python train.py --activation="swiglu" --balance_bias=true --norm="rmsnorm" --rope_base=500000.0 --qk_norm=false --init="normal" --init_std_o=0.00609 --init_std_up=0.0244 --beta1=0.9 --schedule="wsd" --decay_fraction=0.94 --doc_mask=true --dataset="wikipedia_en"
Below are experts of layer 2 (counted from 0) of a mixture-of-experts language model. Rows are named down (a neuron's output weights, with its number) and show model dimensions 0-255. Each number is 128 + 24 x the weight over its row's rms, rounded and kept within 0 to 255.
Before each expert's rows: a language model's description of what the expert responds to. This comes from a sample of Wikipedia text that the model never trained on.

# expert 24
What it handles: Final words or suffixes closing proper names and institutions, such as District, States, University, Society, House, -land, -man, and closing parentheses.
down1 [110 144 146 106 131 139 126 140 160 172  73  93 146 158 102  56  80 129 146  93 144 130 145 162 102 138  76 129 116 150  92 135 110 126 123 124 155 115 101 174 131 145 100 134 147 121 128 100 157 178 123 112 125 122 112 103  82 110 123 148 137 175 133 115 138 175  79 129  89 134  98 112 142 103 118  79 128  80 128 125 140 145  88 107 113 108 127 151 115 110 135 131 129 110 151 142 128 120 144 132 102 160 161 133 128 123 142 142 146 156 135 153 128 139 133 132 123 125 107 125 118 113 101 156 166 116  90 107 170 178 118 128  91 104 168 165 142 104 157 119 116 147 160 104  98 139 120 140 147 152  97  79  85 135 118 112 146 100  82 152 118 147 137 154 120  96 134 100 111 184 109 137 143 141 124 128 142  85 136 150 117 143 145 111  96  93 126 131 141 139  93 141 141 138 106  97 131 136 163  92 111 127 151 131 128 137 138 189 147 137  80 121 131  82 140 130 116 130 109 137 118  93  96 100 130 119 138 137 137 155 115 157 127  89 140  96 139 131 181 162 129  89 159 142 106 148 135 105 148 151 131 135 132  85 160 105]

# expert 11
What it handles: Digits inside numbers and counting words like two, four, first, all, other, often opening a sentence or giving amounts such as seven-year.
down0 [126 205 135 190  86  93 100 132 173 142  98 131 111 113 129 118 114 125 152  94 126  93 120 152 125 106  65 131 134 186 136 154 134 117 141 127 112 131 134 101 144 129 112 126 150 116 110 121 142 156  96 106 150 120 127 170 130 126 181 123  94 128 141  88 119 130 144 164 110 134 163 124 130 102 117 127 147 143 139 148 152 107 130 181 118 139 126 117  64 103 103 117 122 118 126 145 157 108  95 110 148 106 131 126 168  95 148 118 176 134 125  94 150 150 146 151  96 139 157 103 115 127 144 130 108  90 143 135 134 129 156 133 111 102 147 169 134 101 125 103 151 117 149 109 140 126 102 104 161 183 183 126 152 131 131 125 109 110 114 113 104 145 140 104 151 130 142 131 124  87 161 102 154 156 115  93 121  85 112 109 111 111  95 145 137  92 131 170 134 120 104 140 150 140 148 133 119 144 114 129  87 125 140 108 121 132 117 135 132 146 168 148  73 118 149 111 124 148 117  89 117 147 137 143 187 102 104  98 134 137 163 137  59  90 121 142 156 133 149 107 128 158  68 137 128 131  97 141 175 113 124 139 118 110 128 105]

# expert 23
What it handles: Sentence-ending periods, opening quotation marks, dashes, brackets and section markers, plus clause connectors like because and but.
down1 [135 110 100  96 121 127 139 103 125 110 142 122 106 127 163 131  97 127 133 149 119 104 129 105  64 107 141 104 150 149 115 124  97 120 119 152 113  84 115 132 106 156 103 152 117 161 157 133 149 112 162 179 120 110 107  87 127 125 143 144 134 150 139 129 127  98 128 108 142 111 115 127 110 177 106 134 152 171 127  91 172 139  95 114 164 155 152 105 191  85 137 131 153 150 150 166  91 113 152 117 143 103 121 142 150 130 154  99 142 136 125 149 118 141 112 150 142 194 142  95 116 128 105 128 138 123 109 202 145 146  97  95 135 141  85 152 134 119 116 144 112 108 106 148 147 156 154 148 102 118 110 122 141 156 119 138  93  97 146 189 168 142 174 175 116 116 126 119 122 127  80 119 163 139 133  98 116 106 111 169 118 123  72  97 118 204  88 116 138  97 125 129 117 169 135 129 105 113 138 149 108 124 136 128 133 147 139 136 136 129 144 143 140 127 142 143 135  98 132  99 153 135 138 140 132 119 139 186  92 167 104 123 138 157 108 145  99 191  98 181 122 113 129 148 131 134 110 137 137 113 127 132 143 149 107 147]

# expert 18
What it handles: Periods ending sentences and in decimals or abbreviations (13.0, St. Gallen), plus capital initials like E in "Eton".
down0 [157 138 112  89 134 148 141 132  79 128 162 119 143 134 165 152 116 145 141 122 164 123 116 138 104 113 109 162 131 135 147  90 146 128 119 152 142 135 106 169  78 132 176 150 116 105 148 135 102 140 147 101 158  79 133 128  90 101 155 150 111 144 187 140 105 120  91  90 171 130 113 174 154 120 131 120 127 112 118 162 151 132 113 144 143 117 146 155 109 205 125 116 155 145 111 100 180  80 135 151 133  93 129 119 114 173 146 127 155 118  72 121 134 101 123 143  99 119 143 145 158 120 115 157 147 144 156 138 158  95 122 126 171  78 118 124  77 139 115 142 132  91 124  92 162  97  90 133 153 164 130 134 156 160 119 138 115 121 148 183 137 120 133 166  99 126 121 179 135 168 154 110 137 106 113 135 122 153 149 146 117 109 166 128 137 131 124 156 161 117 148 101 113 136  78 145 144 137 124 125  53 133 107 122 109 128 141 100 135  91 125 117 135 136 150  99 117 123  92 144 136 156 130 130 147 157  96 118 147 144 149 143 116 160 110 154 120 141 147 156 108 136 138  90 129 108 129 116 132 149 147 124 134 169 104  95]

# expert 28
What it handles: Nouns and quantifiers after numbers or articles, such as %, years, hours, km, people, other, most, round, government.
down1 [163 111 140  94 148 104 128 147 128 125 109  91 143 148  94 144 186  87 110 147 117 100 117 116 132 166 124 133 136 157 118  91 110 141  86 140 118 144  86 132 140 120 102 129 160 122 162  89 165 107 116 148 116  90 125 143  84 108 138 100 159 123  74 132 143 131 114 135 148 110 149 131 171  98 139 112 123 143 151 178 172 117 185 118 120 101 131  91 142 147  96 122 134 119 126 166 130 164 129 107 138 152  76  99 132 103 176  93 103 135 154 137 119 133 131 148 139 172 132 127 138 176 123 107 128 108 140 124 134 127 116  97 124 163 122 123 118 144 154 169 135 194 126 114 139 153  92 122  90 127 120 122 133 108  89 188  93 167 154 121 145  82 128 119  98 104 152 170 149 126 120 115 114 152 102 117 125 144  93 151 123 102 125 106 153 136 124 148 120 131 135 114 115 144 150 146  98 122 122 130 131 122 119 111 135 158 140 129 159 106 148 169 152 104 110 129 141 151 108 108  89 113 149 133 167 105 119 114 114  91 165 138  51 115 125 117 130 127 178 127 170 110 144 136 166 148 171 154 140 115 120 155 160 105 147 122]

# expert 32
What it handles: Pipe separators and header divider rows in Wikipedia tables, especially row-ending pipes, plus a few section markers and His.
down1 [133 107 121 135 159 135  81  94 137 137 144 129 132 142 129 138 133 155 151 216 115 173 101 143 139 102  97 120 121 126 104  74 137 144 169 115 140  95  90 141 152 125 129  99 194 101 137 132 114 134 152 132 146 105 109 117 134 156  87 173 108 110 116 143 112 155 130  72 129 100 142 134 110 130 105 140 127 137 107 182 153 129 100 102 113 117 123 112 112  80 191 106 134 126 152 101 172 132 117 173 131 144 141 160  75 140  97 113 127 147 148 122 108 152 137 128 171 116 114  84 150 130  98 128 137 135 138 115 116 127  90 121 127 130 120 160 109 141 129 168 140  98 151 158  94 109 106 138 139 160 110 110 150 111  90 127 112 163 118 149 114 111 115 169 102 117  84 147 120 125 101 141 138 131 159 152 155 110  88 114 118 132 128 122 156 121 142 129 107 123 156 107 104  88 114 112  81 117 159 147 131 119 143 131 110 148 172 109  88 180 159 128 112 112 123 145  74 131 108 121 131 128 122 102 153 127 100 134 103 142 119 145 167 122 128 134 117 121 165 103 135 129 111 155 105 129  75  95  90 112 143 130 121  68 146 135]